{
  "n_layer": 12,
  "d_model": 192,
  "n_experts": 32,
  "experts_per_token": 2,
  "d_expert": 128,
  "d_shared_expert": 0,
  "activation": "swiglu",
  "moe_layers": [0, 1, 2, 3, 4, 5, 6, 7, 8, 9, 10, 11],
  "router_score": "softmax",
  "normalize_top_k": false,
  "routed_scale": 4.0,
  "balance_loss": 0.00107,
  "balance_bias": true,
  "init_std_router": 0.01,
  "lr_router": 0.00113,
  "n_head": 3,
  "n_kv_head": 1,
  "head_dim": 64,
  "vocab_size": 2048,
  "norm": "rmsnorm",
  "norm_place": "pre",
  "norm_eps": 1e-05,
  "positions": "rope",
  "rope_base": 10000.0,
  "rope_fraction": 1.0,
  "qk_norm": true,
  "attn_scale": 0.125,
  "tie_embeddings": false,
  "parallel_block": true,
  "init": "uniform",
  "init_std_qkv": 0.0564,
  "init_std_o": 0.0115,
  "init_std_up": 0.0564,
  "init_std_down": 0.0115,
  "optimizer": "adamw",
  "lr": 0.00195,
  "beta1": 0.95,
  "beta2": 0.98,
  "weight_decay": 0.072,
  "lr_head": 0.00633,
  "grad_clip": 1.0,
  "warmup_steps": 468,
  "schedule": "wsd",
  "decay_fraction": 0.675,
  "decay_shape": "cos",
  "final_lr_fraction": 0.0,
  "batch_tokens": [65536, 131072],
  "seq_len": 512,
  "doc_mask": true,
  "z_loss": 1e-05,
  "train_tokens": 730700000,
  "steps": 8040,
  "dataset": "wikipedia_en"
}
Below are experts of layer 7 (counted from 0) of a mixture-of-experts language model. Rows are named router (the router's row for the expert), gate (a neuron's input weights, with its number), up (a neuron's input weights, with its number) and show model dimensions 128-191. Each number is 50 + 12 x the weight over its row's rms, rounded and kept within 0 to 99.
Before each expert's rows: a language model's description of what the expert responds to; "gets" lists some tokens that make up at least twice as much of what it gets as of all text. This comes from a sample of Wikipedia text that the model never trained on. Tokens count by the router's weight.

# expert 9
Prefix-following word pieces. Word pieces right after prefixes like sub, con, pro, such as sub-tri-be, sub-ur-b, con-tri-bute, Pro-mo-tion.
gets: "in", "ri", " ex", "ur", "vi", "tri"
router:28 38 43 50 64 45 52 55 35 43 53 35 55 46 60 46 67 59 56 65 54 58 65 58 45 54 54 71 65 38 50 47 45 60 51 63 62 44 63 38 67 66 49 48 52 43 55 59 43 70 68 32 74 71 58 59 46 41 58 45 47 24 36 51
gate0:58 45 33 60 63 62 43 60 44 39 82 55 47 49 45 68 61 56 47 56 57 51 51 70 47 18 49 56 56 60 57 69 60 52 41 53 74 49 39 38 53 44 38 74 52 63 48 47 47 60 49 43 58 42 41 26 49 36 57 49 52 34 48 44
up0:58 48 64 58 38 59 23 48 46 52 51 50 44 48 58 39 66 53 35 41 53 65 50 54 67 32 26 51 60 56 68 52 66 43 58 25 46 48 20 54 60 54 40 39 64 42 39 56 51 51 33 56 53 41 55 40 56 33 44 34 29 54 43 30
gate1:57 41 50 66 50 59 42 67 33 41 49 57 53 42 41 44 58 21 46 73 45 33 42 72 50 69 63 71 43 63 63 55 49 48 51 41 46 46 34 70 51 60 29 59 70 43 63 52 48 53 44 55 53 50 35 52 49 41 71 54 33 30 44 61
up1:40 51 49 70 57 71 70 62 36 58 46 46 44 57 42 47 52 37 50 23 59 63 78 48 71 38 56 45 67 26 53 46 24 49 43 47 40 77 69 44 57 66 54 68 59 41 49 52 33 70 37 49 40 49 51 34 39 38 43 69 49 58 33 37
gate2:49 33 63 39 66 55 58 30 56 33 52 56 37 49 59 83 56 65 52 58 40 38 27 61 70 36 33 65 44 55 51 57 57 56 35 65 49 42 52 53 36 56 46 28 37 40 57 42 31 62 57 49 51 51 41 50 41 36 53 25 43 47 55 45
up2:31 64 53 58 52 52 26 65 53 41 36 39 76 63 68 46 45 41 48 63 47 52 42 66 51 49 42 56 53 62 11 58 63 54 61 56 51 46 36 38 45 79 57 69 66 58 78 41 49 38 64 56 29 56 53 46 51 56 43 68 48 32 47 51
gate3:35 53 55 41 57 40 45 56 70 45 40 73 85 61 59 42 53 52 50 65 55 50 45 48 49 38 80 47 42 60 39 40 48 41 65 48 37 46 55 53 29 22 37 60 37 35 36 50 21 74 49 50 53 58 49 42 53 62 47 39 50 57 42 57
up3:43 70 57 44 52 42 48 54 32 46 60 57 56 70 53 61 64 62 51 35 35 37 16 55 34 62 36 19 39 52 55 45 58 64 41 52 42 45 55 40 49 60 51 45 45 41 70 53 55 34 56 62 61 63 56 71 56 49 52 41 40 83 22 50
gate4:52 36 73 45 50 68 50 46 58 54 34 47 48 62 33 47 46 34 58 57 44 60 40 42 65 54 50 34 47 71 39 51 55 48 41 46 29 34 55 68 51 39 66 49 53 57 41 41 41 68 50 29 37 61 61 46 31 42 38 46 41 68 59 56
up4:58 71 38 60 60 46 60 43 43 62 47 70 42 53 59 68 38 66 32 45 62 37 67 60 32 58 65 60 66 60 52 62 43 38 67 48 50 43 49 43 53 71 37 39 44 42 52 55 42 47 44 45 59 40 33 44 52 72 59 66 68 41 59 28
gate5:58 44 56 51 60 71 55 57 54 37 60 34 50 61 53 58 71 37 47 49 33 33 61 67 49 31 51 46 59 61 59 64 44 72 25 58 40 55 63 85 38 53 43 56 55 56 38 47 50 71 46 45 46 56 50 45 66 55 57 52 55 50 63 75
up5:41 59 63 49 63 37 60 42 54 31 71 41 57 49 32 58 53 47 58 64 61 30 61 52 51 54 76 50 62 44 60 35 54 43 42 43 37 38 48 43 43 49 58 58 43 39 51 59 42 84 57 45 66 60 55 61 57 54 58 59 68 47 67 60
gate6:40 48 31 67 45 38 69 52 52 54 68 53 52 66 53 68 66 34 53 52 57 42 58 57 60 59 47 41 35 70 46 33 42 55 40 46 51 40 52 58 52 32 34 50 60 61 52 29 42 47 57 37 49 61 58 16 05 39 60 44 64 41 51 64
up6:56 52 39 81 31 31 56 51 58 45 48 50 33 63 50 35 56 67 60 56 37 28 57 54 53 41 40 49 32 55 49 39 66 49 56 47 65 41 57 40 62 34 62 43 83 40 53 46 64 62 45 51 46 59 37 32 52 52 36 36 55 51 41 59
gate7:36 45 53 55 53 39 47 38 57 40 53 44 75 44 74 83 52 24 51 80 49 44 53 61 46 35 66 36 39 48 33 47 47 42 60 39 40 52 69 40 29 65 33 39 58 44 80 54 57 55 28 49 53 44 64 55 24 39 42 56 45 41 60 73
up7:65 53 42 52 59 65 67 57 50 46 39 49 59 45 36 34 36 43 53 57 42 60 49 59 76 30 51 48 60 45 48 70 43 59 46 35 30 59 40 56 65 55 27 55 42 55 45 54 39 31 42 41 48 34 50 47 46 59 31 27 64 54 51 37
gate8:54 66 61 63 53 67 14 42 60 74 50 60 45 59 43 70 45 60 32 43 45 43 53 34 63 40 56 52 49 51 41 56 52 59 52 43 62 43 52 44 59 59 49 59 55 50 63 36 34 62 56 60 41 22 35 41 36 73 50 50 72 25 35 35
up8:34 55 46 52 46 33 69 54 58 35 42 57 47 55 39 28 42 36 56 63 24 53 53 74 48 39 54 48 51 64 64 30 72 47 59 50 14 41 55 64 40 49 40 50 40 54 37 77 70 39 59 55 32 68 47 55 53 66 42 57 44 46 36 73
gate9:27 46 58 43 38 60 48 62 58 42 54 53 49 31 41 79 25 54 43 59 52 75 53 41 71 54 44 37 59 36 25 56 31 27 61 47 56 33 52 34 46 73 41 61 31 48 53 53 37 70 43 56 71 46 39 48 61 38 66 60 49 49 47 65
up9:63 52 44 59 57 42 55 49 66 51 64 24 41 62 68 51 65 56 50 49 53 38 42 41 60 53 46 66 19 46 38 64 38 52 41 28 71 46 43 59 49 46 47 32 58 38 45 63 42 35 48 42 61 70 48 34 51 43 49 48 45 73 47 55
gate10:44 39 43 43 50 52 42 64 51 44 40 36 50 47 64 59 37 51 38 45 41 59 48 48 54 50 42 42 37 52 64 49 57 45 57 42 51 67 33 53 52 35 22 59 49 37 36 52 33 39 66 30 45 68 72 31 51 40 59 61 56 55 55 31
up10:50 41 36 43 54 53 59 34 41 20 41 60 60 44 58 50 71 54 53 54 39 66 48 52 42 48 50 32 09 61 51 37 60 50 42 52 57 58 58 42 52 28 32 43 47 30 34 42 35 41 49 54 64 71 45 50 61 58 71 39 60 53 52 46
gate11:43 32 59 45 58 48 77 39 56 49 64 44 45 57 42 55 45 50 47 55 29 30 42 59 47 47 41 61 52 46 48 42 60 44 49 38 50 57 48 36 58 59 69 23 59 50 50 31 58 53 64 40 64 64 60 50 42 63 27 32 52 49 36 68
up11:21 46 56 37 35 42 69 35 25 35 57 52 27 60 47 50 64 51 36 44 58 48 59 62 40 52 37 44 46 53 50 61 44 58 66 69 66 56 47 39 62 50 48 49 68 46 35 29 55 43 43 57 43 59 72 36 48 53 46 53 49 57 45 66
gate12:63 21 49 26 47 88 47 33 64 51 52 46 35 40 41 60 63 49 26 54 61 72 40 56 78 51 51 55 45 54 56 56 48 71 41 36 73 41 55 33 62 28 31 37 52 39 42 55 36 40 56 55 44 62 60 30 21 49 58 36 51 48 67 38
up12:58 67 59 24 43 65 59 42 19 19 56 46 54 51 55 52 57 56 30 46 60 49 53 45 53 21 54 48 42 61 49 71 29 65 60 43 68 59 58 53 43 55 43 56 31 55 56 42 65 39 58 47 52 41 53 37 46 26 45 66 51 49 57 35
gate13:41 77 41 65 64 45 56 56 54 69 54 34 75 63 42 56 33 24 45 59 53 75 56 35 44 52 66 53 38 48 26 37 78 28 80 45 28 49 57 56 50 40 48 47 57 50 51 59 44 48 51 57 42 55 43 41 47 34 28 64 59 83 37 68
up13:33 35 58 54 46 43 48 54 53 48 38 42 47 43 61 37 33 38 60 32 42 28 63 62 32 64 59 48 31 50 58 64 32 31 82 66 49 57 71 64 49 42 41 34 36 54 62 43 61 69 57 63 56 67 29 54 54 46 26 57 65 54 41 49
gate14:62 38 63 40 52 33 68 32 56 63 48 52 51 61 40 41 55 50 56 57 57 49 57 49 48 51 68 40 29 73 66 51 78 60 35 38 49 37 55 65 60 60 24 34 49 45 65 58 39 60 28 55 54 50 38 48 31 56 76 44 51 52 44 49
up14:79 54 39 53 61 66 53 64 47 47 65 50 68 48 64 50 73 36 46 62 62 37 51 58 33 38 54 49 52 52 35 61 37 53 56 63 64 36 43 39 43 33 47 42 41 75 60 39 67 42 35 43 51 45 76 50 55 22 49 57 22 37 53 55
gate15:72 47 56 44 54 55 39 83 55 89 61 64 66 49 66 56 49 49 45 19 45 71 55 48 40 35 41 66 56 40 64 46 39 66 39 26 50 40 48 26 51 55 52 41 58 40 55 57 57 40 47 38 57 46 35 71 32 53 35 42 50 46 49 55
up15:81 55 27 54 46 36 42 74 62 44 63 44 58 57 45 51 65 54 58 29 46 45 57 56 48 61 37 49 58 36 74 42 47 53 59 49 47 54 51 28 40 51 48 62 59 45 55 62 52 41 63 27 39 51 57 61 59 57 60 42 49 43 53 54
gate16:25 52 71 65 43 57 42 67 52 27 61 38 38 50 50 50 50 45 59 57 60 31 53 46 42 47 57 48 42 61 51 41 44 56 57 46 51 53 44 71 25 68 60 56 28 49 67 40 52 58 49 50 59 48 39 32 52 60 42 61 43 58 62 54
up16:46 39 60 53 35 57 65 71 45 50 61 54 42 59 51 42 74 26 51 43 69 36 49 69 48 36 60 57 42 44 50 34 34 57 46 52 67 38 75 56 25 56 51 49 49 48 54 45 63 64 29 57 53 60 26 34 51 50 48 47 53 36 30 73
gate17:63 45 32 44 28 33 67 65 76 39 71 50 46 66 64 44 39 44 50 46 56 28 61 48 74 55 44 51 50 43 53 52 28 58 55 60 74 29 44 45 42 51 57 46 37 51 50 54 46 42 51 34 33 63 21 67 57 57 48 49 39 47 20 49
up17:36 51 38 53 43 53 68 52 64 46 47 50 29 77 50 53 64 68 55 45 58 52 36 70 72 39 49 30 43 61 49 34 63 42 52 50 70 43 37 39 50 10 84 49 55 43 43 41 51 61 39 44 38 63 42 65 65 53 37 26 57 57 46 33
gate18:69 41 53 60 41 54 30 38 40 36 51 57 33 62 42 64 55 49 63 32 35 55 52 37 15 53 50 39 34 46 42 68 41 60 52 23 38 68 36 76 64 39 48 62 54 45 51 61 67 46 74 56 53 43 61 31 46 67 60 69 59 52 45 50
up18:55 41 49 67 72 68 34 51 50 61 29 51 59 45 54 51 48 45 34 62 47 58 50 50 72 29 58 75 56 46 36 45 21 67 35 74 54 52 62 36 44 71 48 44 49 57 34 72 38 60 46 51 62 52 23 44 59 60 43 47 43 61 70 75
gate19:57 67 41 36 50 37 79 63 65 35 20 44 55 44 77 45 45 53 49 59 30 60 59 45 33 47 55 41 45 24 51 63 18 40 49 41 69 62 57 45 45 34 35 40 40 49 46 37 52 58 54 45 54 46 54 40 47 41 54 64 49 49 29 46
up19:58 31 57 47 40 52 40 55 84 59 39 64 52 54 44 61 53 34 51 62 61 73 50 54 59 45 51 45 74 49 34 43 50 67 34 54 54 38 27 44 49 59 60 60 43 74 46 34 42 41 43 50 52 60 52 62 59 48 48 42 70 69 49 55
gate20:60 44 47 49 50 39 58 60 72 39 43 41 60 47 53 42 53 48 39 57 54 44 66 45 25 55 42 48 30 51 51 55 56 43 47 40 53 51 54 36 48 72 59 34 60 31 57 55 43 61 20 27 59 71 50 51 47 33 54 69 52 56 58 28
up20:50 47 50 49 73 48 63 53 46 23 41 35 73 46 56 33 41 62 41 57 51 47 64 50 55 21 55 49 46 73 50 55 51 60 49 50 59 39 17 65 43 62 49 51 70 50 38 36 60 56 48 62 51 51 53 55 58 39 42 47 53 48 78 48
gate21:62 36 58 47 51 41 45 42 19 33 10 65 57 34 43 64 58 46 57 60 40 48 58 58 34 65 74 33 40 51 58 50 35 67 75 30 36 53 60 41 37 44 40 37 45 40 59 49 53 67 43 71 63 61 55 53 39 60 54 46 53 57 29 49
up21:64 69 53 61 43 55 69 44 71 27 67 27 53 53 53 48 29 56 36 45 73 67 41 43 42 23 43 57 42 51 55 44 45 28 40 53 67 42 33 36 67 52 48 53 48 51 39 64 35 49 62 47 42 34 55 48 46 46 44 48 57 47 66 31
gate22:44 41 34 43 63 46 62 55 68 21 60 41 35 37 44 20 53 55 46 52 50 64 63 41 49 36 64 46 59 53 45 50 57 69 38 51 48 73 52 52 37 41 61 36 28 66 47 50 42 57 44 42 59 56 57 62 42 32 51 43 46 27 61 55
up22:54 31 42 54 55 32 37 42 50 62 87 50 43 42 59 37 62 51 38 40 41 65 70 42 59 64 66 42 49 53 73 53 66 60 59 57 58 43 59 50 45 52 39 42 50 50 47 37 29 49 47 32 47 71 53 54 48 50 46 52 30 49 44 47
gate23:55 71 36 46 57 55 51 40 73 40 45 50 49 46 61 46 49 57 47 65 55 37 15 75 77 41 56 47 67 40 42 60 52 54 51 82 68 51 48 63 45 46 35 46 49 51 44 46 47 41 49 53 59 57 59 36 37 47 41 30 54 45 52 49
up23:58 43 53 63 45 55 60 37 44 55 66 53 73 70 32 43 67 59 67 46 63 30 60 44 55 20 46 57 32 67 29 37 62 45 31 39 37 17 44 66 46 35 69 55 56 41 42 63 34 49 37 52 50 60 38 58 58 42 39 42 24 50 42 37
gate24:53 44 37 44 56 62 63 48 38 55 47 38 53 56 29 55 58 54 39 48 30 61 53 63 50 17 74 50 51 59 62 43 50 55 44 47 44 56 42 41 51 48 46 41 46 41 19 49 42 36 53 63 43 65 68 37 52 44 39 21 58 82 59 31
up24:53 41 36 67 84 48 47 63 50 41 40 43 72 55 48 46 68 56 57 44 57 40 53 65 61 46 51 38 65 68 57 54 44 35 42 45 51 59 47 25 40 41 53 49 46 58 43 46 65 52 55 63 48 54 64 30 52 39 47 56 28 70 53 54
gate25:51 52 75 52 45 50 52 48 67 47 58 48 79 30 45 63 48 48 55 53 47 30 49 26 54 47 71 49 16 63 71 33 64 58 61 31 59 45 35 52 57 49 49 52 52 50 55 34 65 62 38 56 64 49 46 69 50 38 49 71 49 38 47 39
up25:61 62 40 47 44 48 43 63 36 49 56 36 39 38 80 46 22 48 44 49 43 49 44 65 53 46 27 34 59 49 61 66 50 58 28 70 35 57 43 33 61 65 71 67 38 54 52 37 54 57 51 64 39 47 61 43 55 58 37 48 60 69 53 40
gate26:58 37 53 63 33 47 54 63 63 53 45 40 32 63 44 48 35 42 32 45 59 50 64 45 46 49 55 54 35 30 70 60 46 54 39 45 40 51 51 45 67 56 45 39 46 39 56 49 56 57 50 47 43 37 40 61 47 84 55 51 39 51 49 36
up26:53 59 62 47 53 64 46 60 46 50 51 49 65 53 52 61 45 44 35 75 36 56 46 47 42 47 60 51 59 54 36 26 46 40 64 50 73 39 37 51 57 58 58 29 60 52 55 36 80 51 54 56 59 55 57 60 65 39 45 47 55 67 49 64
gate27:52 57 46 71 62 62 45 53 54 41 48 45 71 42 34 49 65 49 58 60 36 42 43 44 42 68 54 50 26 41 63 49 68 48 39 59 66 56 66 53 43 61 51 37 54 58 33 49 42 50 51 26 38 52 09 43 51 40 70 56 36 44 23 52
up27:37 36 49 47 46 55 61 70 40 47 69 37 51 50 53 69 39 50 63 64 39 47 61 53 45 47 61 17 21 51 93 46 49 45 48 74 54 36 52 61 51 42 53 59 38 50 44 41 34 61 65 54 58 51 78 66 43 59 39 48 44 39 25 33
gate28:41 64 41 46 54 61 37 62 54 46 48 39 57 38 46 48 60 52 36 30 68 41 42 51 58 60 62 36 72 55 50 42 51 54 38 60 49 54 52 55 63 57 50 46 35 44 57 58 63 57 52 57 45 47 70 56 68 61 50 57 70 50 56 77
up28:67 59 49 50 63 35 38 51 30 51 39 43 34 39 64 46 55 57 59 37 41 44 50 54 63 53 31 53 49 31 45 52 68 41 77 29 48 59 34 52 32 58 61 57 50 64 60 36 46 47 53 54 47 46 40 54 40 50 65 48 48 48 58 67
gate29:50 45 53 40 31 41 48 41 66 28 36 70 44 52 62 75 57 49 45 66 63 50 40 39 37 57 65 60 59 42 34 54 53 46 41 47 38 76 39 58 37 41 45 50 38 61 36 53 51 40 56 45 53 74 31 42 57 53 56 31 62 23 59 58
up29:61 38 14 51 70 64 37 35 55 37 50 56 56 43 74 53 57 57 38 69 50 64 63 36 40 69 79 48 40 42 53 45 55 52 57 38 48 64 47 45 63 42 37 44 41 50 45 39 50 22 51 51 46 67 40 44 40 44 55 46 53 34 67 40
gate30:36 76 39 39 39 67 55 42 54 55 48 49 61 56 72 44 56 49 72 69 59 58 53 22 58 47 43 56 57 60 55 59 65 40 69 52 73 33 45 77 54 47 46 36 83 70 34 42 52 53 60 58 56 55 60 44 57 68 24 44 49 52 50 61
up30:41 58 66 44 63 50 31 49 50 42 28 54 52 42 51 46 47 51 48 39 71 52 29 42 54 35 60 77 70 68 60 49 56 68 63 51 63 33 56 41 52 64 44 39 51 51 89 42 28 68 55 54 70 64 41 68 26 57 57 59 52 46 64 63
gate31:31 49 53 62 48 41 50 57 61 38 53 60 69 45 55 49 52 41 52 59 46 42 33 43 46 52 40 36 48 43 37 29 38 37 39 61 28 56 65 37 48 69 53 39 52 46 47 67 65 64 54 69 39 52 29 55 49 48 49 35 42 39 57 28
up31:51 45 55 65 62 44 46 15 64 49 28 43 49 55 30 61 65 62 85 41 49 68 61 31 54 51 60 63 38 55 51 51 56 52 62 33 50 61 53 52 51 61 32 66 29 60 57 36 44 59 65 37 47 41 53 63 64 55 57 44 50 52 40 53
gate32:49 71 62 53 56 51 47 71 45 73 73 56 39 55 58 57 41 65 52 56 48 61 44 42 46 46 59 68 56 56 48 49 42 46 52 46 47 43 51 31 71 39 57 45 61 39 52 35 34 46 35 47 34 71 47 56 42 62 63 52 54 42 34 45
up32:33 26 36 65 54 57 49 48 32 28 42 38 46 53 52 47 45 59 52 53 74 41 29 60 64 32 36 51 60 69 59 41 54 49 49 54 56 66 48 64 45 46 51 47 60 68 65 45 61 52 57 55 43 59 48 41 46 42 51 51 65 48 63 36
gate33:72 72 54 54 60 40 48 47 38 50 72 68 25 62 58 58 58 53 56 34 45 43 72 54 74 32 30 35 51 47 23 64 35 64 55 60 52 45 46 53 34 47 60 35 51 48 56 36 36 56 53 56 59 56 35 53 47 50 68 51 47 55 56 59
up33:46 61 69 41 34 44 37 66 44 32 44 51 51 46 38 45 30 47 31 19 39 42 46 61 40 56 35 42 62 71 61 49 70 61 65 38 58 48 33 69 59 54 55 30 60 48 52 63 37 49 50 52 38 62 57 44 35 51 71 42 54 49 41 71
gate34:46 43 40 52 44 54 54 71 64 42 49 61 51 70 48 59 48 41 54 34 41 74 60 48 71 55 58 64 57 72 38 30 52 48 44 62 57 50 52 42 39 55 42 45 36 50 28 49 46 47 39 40 25 46 58 49 31 61 43 17 42 63 59 70
up34:53 45 48 44 43 46 49 44 63 71 55 65 37 66 73 62 40 43 71 42 42 74 49 45 69 44 56 61 59 42 48 40 72 57 68 49 67 32 61 48 51 78 57 48 29 34 55 44 49 56 58 41 37 77 67 50 54 49 59 33 36 43 33 56
gate35:50 50 40 54 56 32 60 41 38 46 31 63 58 39 43 68 49 52 64 38 41 61 60 53 42 59 56 59 66 46 50 44 39 56 59 41 41 48 53 50 50 21 53 46 75 41 40 40 46 76 53 41 38 50 46 57 63 61 35 33 58 58 58 66
up35:54 67 34 40 47 40 53 36 62 53 18 33 60 39 50 59 63 10 60 42 53 44 68 64 42 51 41 76 53 55 52 56 23 64 51 53 50 44 52 60 44 50 55 30 66 68 40 44 55 65 33 40 43 43 56 44 59 50 49 60 48 53 69 43
gate36:41 46 44 62 60 36 44 47 40 31 54 47 36 42 36 38 61 54 16 34 39 45 45 74 63 67 45 65 60 58 52 46 32 41 55 50 42 68 71 47 57 58 48 46 67 51 61 68 62 44 40 53 54 47 35 64 50 48 52 63 63 45 36 37
up36:58 33 35 47 34 54 47 52 37 40 58 50 55 56 44 53 54 34 52 58 44 54 54 49 36 42 55 70 60 53 59 51 42 71 42 25 62 42 53 57 49 72 59 51 58 54 48 39 53 28 47 64 49 40 22 43 69 62 72 53 31 49 50 44
gate37:54 35 47 44 49 49 72 41 54 39 59 40 57 64 54 49 51 52 41 49 48 55 37 44 59 66 65 48 40 53 43 62 36 69 55 51 45 52 42 43 54 41 56 27 46 44 51 61 24 59 46 70 68 57 43 69 46 49 68 49 37 52 42 57
up37:33 38 50 60 53 47 46 74 53 69 64 47 35 37 50 42 61 62 56 55 56 37 66 39 39 59 34 26 46 42 55 58 47 38 62 88 36 59 57 47 35 50 72 72 49 88 55 62 63 56 60 55 52 69 41 44 49 47 43 48 52 39 49 50
gate38:51 60 38 55 53 27 53 42 72 37 76 68 37 61 63 58 49 67 42 58 46 54 32 66 50 46 50 62 61 36 63 39 60 66 51 72 63 71 57 62 55 42 49 51 37 49 60 58 27 61 46 49 55 86 60 58 50 62 63 37 62 47 47 63
up38:46 33 61 51 44 44 32 43 39 56 45 44 73 56 49 51 39 55 52 54 39 65 45 52 59 58 52 39 31 47 29 55 34 42 58 59 36 63 51 63 42 39 29 63 54 45 57 54 38 49 38 32 68 30 43 67 69 40 52 56 61 44 34 19
gate39:53 52 66 47 57 50 56 46 73 61 48 44 64 46 39 41 52 56 42 30 59 38 49 57 48 34 53 46 60 45 49 33 46 30 53 36 31 73 41 51 45 39 68 48 68 48 51 45 25 53 52 46 47 51 50 67 57 57 48 63 48 56 35 49
up39:65 54 42 46 51 38 43 39 66 49 46 48 66 33 58 39 44 46 58 64 60 26 43 34 67 35 43 54 49 39 34 51 54 64 37 47 68 35 46 70 60 55 49 21 44 52 59 69 64 55 49 32 51 72 40 60 53 52 72 39 44 46 36 65
gate40:36 72 40 49 50 53 44 61 39 31 74 66 50 53 54 34 36 28 26 65 54 34 31 44 47 63 41 50 67 67 65 50 66 46 40 51 57 59 56 50 47 58 12 38 44 46 27 42 63 46 52 40 54 30 55 58 30 42 59 40 52 57 62 54
up40:49 89 51 39 46 61 52 48 55 52 33 73 54 52 38 47 47 72 42 45 37 51 23 52 61 71 31 61 51 66 52 62 65 50 49 39 48 63 59 46 41 59 41 43 65 46 47 42 51 60 54 48 57 40 57 57 60 52 56 32 54 60 51 59
gate41:46 44 35 53 56 48 65 31 25 60 54 54 33 50 53 72 48 46 43 72 64 69 54 39 33 41 63 33 44 40 46 30 60 55 55 62 55 48 59 65 54 37 43 56 49 42 76 55 38 53 48 46 38 57 50 55 36 46 67 52 51 27 61 46
up41:42 65 62 44 42 66 62 53 63 42 67 54 59 40 51 55 45 53 57 50 53 50 45 35 62 42 25 70 58 53 51 32 53 69 48 40 43 46 70 42 37 57 47 48 25 44 29 41 40 42 41 56 50 43 66 32 29 68 63 57 65 60 35 38
gate42:44 64 62 44 41 61 57 67 40 43 46 43 64 65 44 52 66 53 63 54 47 38 23 51 48 47 51 47 60 46 55 53 49 55 62 60 32 50 34 50 44 72 31 62 53 20 73 40 62 62 35 36 44 71 38 76 50 62 44 62 52 54 51 57
up42:36 52 59 39 45 67 36 48 31 54 33 54 31 63 53 48 58 43 43 78 47 40 49 61 46 50 38 48 54 42 63 58 32 52 46 60 44 67 52 53 27 71 49 45 53 53 47 53 63 74 37 50 50 59 52 63 43 57 54 67 58 56 72 56
gate43:37 47 59 42 42 56 51 61 39 44 57 36 68 40 43 31 44 65 31 36 44 42 50 43 55 31 34 63 56 54 50 54 71 66 47 48 69 42 47 44 63 27 79 53 64 57 43 46 57 67 48 72 37 32 63 56 41 59 70 62 40 50 46 46
up43:44 48 34 62 42 50 34 68 58 56 41 33 49 41 51 50 41 75 37 39 75 45 60 26 44 53 43 50 37 34 52 70 61 67 73 51 47 44 36 57 47 61 47 50 25 62 48 50 81 38 58 49 38 35 45 48 41 74 45 43 43 61 35 59
gate44:33 61 60 29 44 53 64 66 60 46 50 36 56 53 57 62 57 45 36 34 27 60 40 38 45 36 47 54 82 53 57 59 39 55 60 51 54 72 43 47 48 50 57 51 43 59 54 52 34 50 61 51 63 53 41 49 23 44 47 58 51 38 45 64
up44:70 65 53 68 44 31 49 57 46 32 54 60 45 34 52 50 40 56 51 54 51 45 38 62 65 14 44 54 62 53 51 64 32 52 59 50 57 41 41 57 58 51 46 41 67 66 62 72 45 61 52 56 46 80 60 49 44 40 52 58 58 59 36 56
gate45:50 39 28 40 32 72 45 46 47 46 48 61 44 74 49 50 43 53 33 51 59 41 59 58 40 53 62 33 45 41 77 50 55 40 44 53 66 66 61 31 63 44 47 62 46 33 38 49 39 60 51 28 54 59 38 44 41 41 42 47 50 48 50 39
up45:54 49 65 52 46 40 46 53 57 41 62 45 46 78 46 57 46 62 49 37 41 59 41 57 44 50 32 44 66 45 43 78 59 58 47 52 72 43 70 71 65 60 54 77 48 36 38 54 64 49 71 47 55 35 40 24 50 49 45 60 76 43 37 43
gate46:50 45 39 72 41 35 25 50 49 51 52 42 53 51 47 42 54 61 48 56 58 38 56 32 54 33 25 32 38 35 33 47 45 48 52 65 44 65 42 50 57 51 56 45 48 44 60 55 38 58 67 24 46 49 44 49 36 34 47 38 43 42 51 65
up46:60 30 34 49 41 50 22 68 54 55 52 60 52 55 46 44 65 69 38 46 49 45 61 57 38 52 49 45 45 71 50 62 43 45 47 63 52 27 46 63 67 65 35 23 50 36 60 54 42 51 65 36 48 43 45 63 73 30 45 38 50 52 54 41
gate47:36 70 38 47 41 56 53 45 68 36 47 43 52 28 36 48 46 27 37 44 50 61 64 43 59 56 51 62 45 24 58 47 69 72 51 45 45 52 56 52 46 38 48 82 43 53 68 46 57 47 65 43 45 45 49 29 64 51 61 59 71 17 52 52
up47:72 42 59 57 53 56 25 48 48 60 51 34 41 56 70 50 41 59 54 39 48 40 48 25 45 36 47 42 46 31 55 41 35 51 51 45 41 79 38 46 78 52 44 53 71 50 26 51 41 64 44 56 34 43 54 62 47 45 50 48 73 55 37 46
gate48:42 53 59 46 61 55 66 52 71 54 44 47 74 65 51 35 70 51 65 39 48 33 68 25 53 48 36 44 39 66 54 30 65 43 54 50 54 35 66 39 43 58 59 40 52 56 61 49 45 55 39 55 57 40 40 40 48 57 48 53 49 59 59 46
up48:54 55 65 26 49 38 68 40 44 48 50 56 47 43 34 75 46 60 54 55 34 41 37 26 43 48 45 43 36 59 56 49 53 49 22 63 41 26 56 48 63 32 61 46 35 52 76 50 48 64 41 65 48 46 68 60 46 36 49 65 39 33 63 37
gate49:60 49 48 68 63 56 58 57 61 48 31 47 62 41 39 74 44 35 63 50 39 56 72 30 33 43 62 74 49 45 39 64 58 64 39 47 49 46 51 63 55 71 46 40 61 58 54 58 66 49 58 37 53 45 51 47 29 53 41 47 34 47 54 62
up49:35 51 46 61 51 39 51 56 42 66 49 63 73 48 52 41 63 50 55 57 59 35 52 69 42 50 66 47 39 46 48 49 54 42 61 56 34 28 22 45 48 38 35 61 44 32 50 35 53 43 55 56 49 61 44 52 66 67 46 53 40 39 37 17
gate50:64 47 58 55 38 34 52 73 63 41 52 47 52 45 51 41 65 53 32 50 52 39 60 48 36 59 50 63 46 66 48 63 57 53 47 40 19 60 51 55 46 52 59 32 44 46 51 27 50 61 44 47 51 48 33 47 26 51 25 26 51 69 50 63
up50:47 52 39 59 58 38 33 39 79 63 40 56 56 55 57 53 47 52 35 57 26 56 46 27 70 41 68 60 36 57 58 50 64 57 58 52 53 77 61 47 51 52 46 42 55 55 42 64 55 45 39 48 49 64 63 34 44 38 50 63 66 63 66 24